python train.py --n_layer=20 --d_model=128 --n_experts=32 --experts_per_token=2 --d_expert=128 --d_shared_expert=0 --activation="geglu" --moe_layers=[1, 3, 5, 7, 9, 11, 13, 15, 17, 19] --router_score="softmax" --normalize_top_k=false --routed_scale=6.14 --balance_loss=0.00452 --balance_bias=false --n_groups=8 --groups_per_token=4 --init_std_router=0.0147 --lr_router=0.00395 --n_head=8 --n_kv_head=8 --head_dim=32 --vocab_size=4230 --norm="layernorm" --norm_place="pre" --norm_eps=1e-05 --positions="learned" --qk_norm=false --attn_scale=0.177 --tie_embeddings=true --parallel_block=false --init="normal" --init_std_qkv=0.0277 --init_std_o=0.0 --init_std_up=0.0277 --init_std_down=0.0 --optimizer="adamw" --lr=0.00266 --lr_mult_o=1.67 --beta1=0.95 --beta2=0.95 --lr_head=0.018 --grad_clip=0.5 --warmup_steps=233 --schedule="cos" --final_lr_fraction=0.1 --batch_tokens=131072 --seq_len=512 --doc_mask=true --train_tokens=518800000 --steps=3959 --dataset="wikipedia_en"
Below are experts of layer 9 (counted from 0) of a mixture-of-experts language model. Rows are named gate (a neuron's input weights, with its number), up (a neuron's input weights, with its number), down (a neuron's output weights, with its number) and show model dimensions 0-63. Each number is 500 + 25 x the weight over its row's rms, rounded and kept within 0 to 999. Numbers have three digits each.
Before each expert's rows: a language model's description of what the expert responds to. This comes from a sample of Wikipedia text that the model never trained on.

# expert 30
It responds to: Short endings closing a word, often in names, such as -an in Taliban or Dragan, plus a, an, is, on.
gate0:483445501477513492511466468471504536513488502465500509554501573484532522497484517501482497478534473519477500505508525475534511466490550494490539522501506551506520497476479543488498503475462503
up0:494530540525502464509506522533488521535543518543523504467485501487512530447524561489561488546480481467534459508491503485489522476495499480484462533494488492508542538504507475524502490468498512
down0:497545502476451514502472475501522465487471537488503495511495501499482512504541533503501493490471509487515523490515474468506477516494506502479542472483459522498522494556571502432513478501486471
gate1:544485509498473520497469520497494486515487502506495542506485497515534533472516511507489441529524532533476504470525475560499526499505457445472542493460508497495516526482505518495486492537479501
up1:478484536466518487497511554472528525503507499496515481510527500459484484465483500475508541486513483472578519492493512466491473474468538522559518493501465508519507514510526502469480510502536502
down1:504534505498504495518480521485522513490495459503498506524482476468494545499523484455487512515520500492503523488510490521459514524499449469564535457485475524503498518495506543474483519567531484

# expert 16
It responds to: Closing quotation marks after quoted names or glosses, plus percent signs, LaTeX dollars, heading markers, and some conjunctions like because, despite, when.
gate0:526474485511540484497489526511491504488472507491511511453480486545541472508509561514502516541467501549541464478461478525460514469487522486471544526530494500516521536513481466500493511513478512
up0:528511488523515516504489526525486469488520481541513495491521449492512501495482517488478536478493495513505521503486517540420504492466550510493462524514529499495440527469495518499479491494489508
down0:459517501519492500497510477471465449461473532528496486510508517498515537472553502524496475458463505466498476537485493456533525526545501482483506495501479499531499504533539478505536455485485528
gate1:501526448507483501538518511512496479447496519522479484484504486500483493509566484488472539524488525501521440492498507543447537484474494517529503546537501520490498504508524498529499512519496493
up1:458535494441455518504479508543501491497477515431519513498483446508475498525521514455487463467488502512519502537489542530479450483514497503511532490499507486501538468544514474508508518515552501
down1:496474496520463522502476517472528526510454499465487504492508522568516471522491510483491457475499495484500516491475504478517494471584545504542492504497521495499483470466486531463450511522540536

# expert 0
It responds to: Short tokens in stats and tables, such as per in goals per match, unit m, month abbreviations, and table numbers like 25.
gate0:460503509520498505478502509521498471525509488513521441499486453525471458487466557515499549507475511506496540517517509529493511515489475468498574464515507502550488538515531462493463485537512495
up0:504470520502508481491478495527472513526510509535517485538497512495491472488480520476510509508481524483544519543471449484517489509467500535504552537458495546526552531546525487501525505524523483
down0:513478506503551500427509457523469479469484480482500467505483499516500511530516452474507479482491510499471530498481456535435535520504493544508502491422518516531502497502490531461497475502517520
gate1:492503468500499452497494477582481534514485516483490497559526512483514475509498561488518511504487488488529522462484482475529477523495503504496514481474510481447471492508521452453520460516518468
up1:441459488472481510491535491502515488514517519497476489492471460460497525459497493478492484493547479539447496439512507505520530504491549507483500487481514507533467488489513463519528462459520528
down1:496548509506525499460520529504519497502507512503492546499499481550478482450498493482512536482548504482479540497526506466493469476531488555481484486483517516504498452467507519474519502497528509

# expert 14
It responds to: Opening stems of abstract or technical words and quantifiers, such as mod(els), differ(entiation), individ, exist, various, different.
gate0:505532481535478478520516487466471459536473493504495542512497507490471539468482478494514482522501510534561496488506484492512490480500537503484522522503502500523473553536491570554489474431527485
up0:499470501458558510478512481528492486470489508536486479495526508495501506490516514557492502459513515481438469510537492521486484509496516486525490520528525530524494470493497463491498487543474472
down0:508526498486486530457502498500518448479494469518491483502522493516497574500471499505486522528505497508509484456548511521486551532528488525478523482449466453433516496533544504501490495483472569
gate1:478477500472571556497485530466484467494500518504513453460525495447465464496449492490492525528509526522519474519557485491489518468473478570480541492521489478483491486498558510476512471488523452
up1:553467495486474506550542477511505475545490473541505516515466497519526475490492557525498496472486523462524519514451504452488541501535509497524444482511505523488500496515505472494493534538495488
down1:520491538518507512523513505537523541495471526473504520520484540518504495506509516514511491491540484504424509484486491477503514498476499537472483450531512503499458528542452514467488475528495496

# expert 13
It responds to: Line-start labels in infoboxes and medal or career sections, such as Medal record, Representing, Playing career, Member, Preceded by, MF, FW.
gate0:508514526510515498497510488516487546536493481484521481495521479494483474478498458479501488557484524463527551506455494498517491533528511478473487486547453501496485526502477537437514496505495531
up0:505460482550490511526517515510491522479475487514474493505514513542481489494482504505529490461498472522486488488500496542500510478470500503488552486477470478498505503521490530533520514472512497
down0:507528510499521490548523483465488523479510520493513463532503540490530482526502504558496501527532465469488486500488497473495491506469505471435516487516523464529460499513504488557532540520504467
gate1:506479495489526482480473498503483492488517463473502459540526540498492483535494517514499536497480507503476520515466509447473489504495517501466486504520481459512528486480492514530481517462530486
up1:484505512468544533478486485460502479488539487539509517486477482471506484512464510487529509502521506483485540529474525498486507473516494529474498481483527465503538482469483535480541494496543480
down1:528558468531499471496496508529499531499443551504516489520496506521485503454492509510492503473527491502489472495528509506503550508514539463522439486497496542487522506515483516486539533534477515

# expert 21
It responds to: Past participles and -ing words after a stem, such as (foc)used, (re)signed, including, called, released, often before prepositions.
gate0:546477528506434489526530520480451452495489492464495492519485470507497497516482504513507489520484481460527518517502495508516513466466486480523527471475514528515521527519534526517559541510526512
up0:527508456453510550518475469494498508512517517513519467495516523500528480489510488491526488479541478526484519457495534488526484474537472556491486454493487526481478496502468515447486466503490512
down0:498484507525487503460529488477547517515497518490504493481488498458480532499515483501506478485541491491491520512523477479535439490474488515506469476485513510462476543450467501473456458519507486
gate1:469505518519455464512518518488525488463469505457509503477509474550485482473464512491481502515564501530523512492523493524470495537481534512562552532504494526488490512487503538491481502511489475
up1:499503488514508540500546476495475533489489534555491514526499564527494484489506495526502502449526485521494489488543469480528484466527463507514503533502548503503521487472478512513492492467509482
down1:537494496495473494551524476548495466509523490484503495493512503502535481514484522543502455528514517447510492479515517450460532494510460511451499524523511531503479479505545483534516467501458494

# expert 11
It responds to: Prepositions and conjunctions linking noun phrases in running prose, such as of, in, and, to, from, against, before the or his.
gate0:555489464541515486523506535475496456551483457515471491506504516477501480475496464477522509524497469579534490497511483514476534479475479528511462491484499485483465493505460543520507505496555535
up0:487481480484487486477491492488488489506531546492480529465515502510486472523554448539548499500465505512569479521507488456493495546456492514543506494502474533492476502543473462528492469485515503
down0:466495480480484486474501437467491495527509518470509524493456477484516544517503507473486506462506482547487544491498520502521503521495501467487520461512512509450494501544503486509497457557479466
gate1:519519500521493486510476545468540503495524480550503479484490492489451514491490492505478499517474505527500490496517499561521476458460478528511529520484481491516564508477488471544502504511510487
up1:507480530538521522504595501483486566502471541487470464500497499484498520496480491468492499480486498469539486468513493453523492501472510502522495479496500481491503473485505474500497476487540532
down1:521489496483461531461499472490520517524489490479503512497483491493514462464534490514484489506508493518500546505509484467470454477490471534494496462507501473474501522496558495488502452502481518

# expert 27
It responds to: Line-initial list dashes and bullets, heading equals signs, colons after infobox labels like Directed by, and row-starting pipes.
gate0:500541514467513465494501521511497517493521514491505506458499466505476520491531496480507493522502534442488492474515467468469464497489488501506477481471522478497544483490491543457515533503484501
up0:488545507502485535516495491465508469516543502507511500523452430490529526533505482500501526525503487458495509512502496497508489516534487452482486511530532510479486497503507472522469468513486459
down0:478511508515523495522514502476483459507481516489496487492496502513488542499454463476498493544494506501474489500480489543465504476571504465482523516495489464499513481550491518524513485482494513
gate1:485524505468512499506493544472526478509524487503490456484472490495522500475478471566528486475511508512456522470510528492467522493536493474474474524501541460502518472519510500502506512514520485
up1:526510490499506534487490524510505490535495543476493541538513478510456505502541494469461520512501487479512481544497495513539484477472529534514497481493497507507489559503497510471494514537472527
down1:501526505522496509526484432476480524501428536511509473526500508474480512532508473506503492534539513469468460487468500472502543508534499496473498526569535493485506481515454533501453523513488505

# expert 31
It responds to: Line breaks, pipes and prepositions in football articles, match results and tables, plus words like scored, Cup, league, goal, Country.
gate0:521445512494464525537533490508509514474453517456471476512485533511466507548472497515535461473523481473536491489510503486481543466507553506531522479478453493520514481473489482503491489480529548
up0:484517502441529504519537487471510495451526506494515492493463492458546495544512477521497483485499545489504459483516508517489500517518504458539486514528478517519518516521482489506495462473525503
down0:492486500529553510528502569487513503518536470569507466489510499518497508506489517528508509522536471497493449491511496513469510482473466508466491506431550521506483469468538529469462507459466467
gate1:524509458488494532500499494459498530518516515515482517510488466498480489516484489530506514499464521512492487561554489494486478527519512449463474521459516488498517508527509528484528488508525504
up1:496455502493490490493547535452507524519449461503485505480519490493497514505503490543515526498487466544505500515521476507471521492488491496479551532521536505462544491530522525491494519525470519
down1:483443486518476514471507488533496488491478491466501513527497506503546502517549494491508505496458495458521485547516513482494571497477515471484512504508491539502517509472506492535489488561514519

# expert 23
It responds to: Short table separator rows under headers, numbers starting vote counts or scores, and inner syllables of foreign surnames like Herzog, Hernandez.
gate0:451526503493494507494465540531461485499500498475474506474482496462512521493522511496508490478475504500494518479516510479519501529511535526498505502486467501536442498528536446456477462473472511
up0:549468499524475482507535513471493537478444462456520530500501526498485494512490447476474463520492482493495505514506492479537538522491465520474499516539510505535502534501525511495458520492513518
down0:511430502454526498495477464523492487478487482475499489534479518468474504465499534469521476491561497516488465499518497502518511484532529485536468487540517544462510512476558498459508464534508487
gate1:508504530535479471533488481497472487503497523511531505459503515486534502462491507502486477510526540527480503528485474494525507480467476532453495476466491450537456552535539533531506465502487521
up1:497485455519535487520478496475490438514450457472479509489512520475499513536497507518420489489504496494497496496493496525498476492546457514503529488503466460500487473439522525492527512506528561
down1:541529544536456496499506506494483505496489515477487500490523455467498438536489514469493485529504492514485514510463542496521538471511488502485480484499522467513483487536534473463474534513477499

# expert 4
It responds to: Common function words and adverbs in running prose, such as was, also, been, not, later, when, well, after, often following a comma or verb.
gate0:546511528508493478539477514464478504477474489482497481526517510490473463550477463526504488506513517457516447531502489486515507420490499498538527512491499480526497508524489518527511520483487548
up0:508536535469479504478465481512469469476507503502488490497510473475476511475517498500554491567478505483480477476546496491518489459517478456525514450481493484493518504501472508529519441537506484
down0:493482495477494507486557465502511490497538513502494483451485510494525542489577519482515490468484523470510524497542492521506505475476508506511510526512488497538524523548506476527526476470488530
gate1:527471508456504493521454499483517532499489527522522494481509506503479435513492477528524491511488524554495468477537525523463479477459551476471484489474513498488501495503526445527490553497465514
up1:463538482511510496482520481494505483461473490523476507504470501495550494503503513506475488468562488479459509481465496513560498534482450496527482486522569498501508517493464487512505459543541444
down1:500509506519489506498509535537512495528489528483503488486514455545466488523548449495503522473503517542488496451483528516518483510501502506462484482466517489479513457547497502510527529514531515

# expert 29
It responds to: Last digit of long numbers in tables and coordinates, such as 6.119832451 or 078514558, and past-tense -ed endings like wasted.
gate0:541482542528481509558497503523478498511508508527509479492528460480504481514497508471476514531521558522525474513469545482486481508504518531494483514473567528508527501495526502494468501481461477
up0:499513529535462516483511523459500460518489534451474445493481483466459502511533495522479490495501491519505509506494532481525480496484523492465492448534538495457493538460541488473511471515513561
down0:553490500506475518500483528521494544489462525539492518510516471526506502496502463543501513457513513510484518503529435491485509524496450434552463497501448501529507475463517501529472477486463478
gate1:497531538490469515511491490478519503507552490526472520505539519457505518479524432509502497532422480488513469519515464524464499536498507506496457488479549517533531514506520509499464478517533516
up1:507445478489513504482498499504506453496463529480536537468486524505486507530501499488547487448474529488501479514477534470508502517475485540530556557516523534479546529525478498506490493511491515
down1:470544516511513499540540500487531507516476489535490526524492451531479479420494541465485499439498520485513507467495499531480490517546487464547502495504519499488513496470506493478514454496514467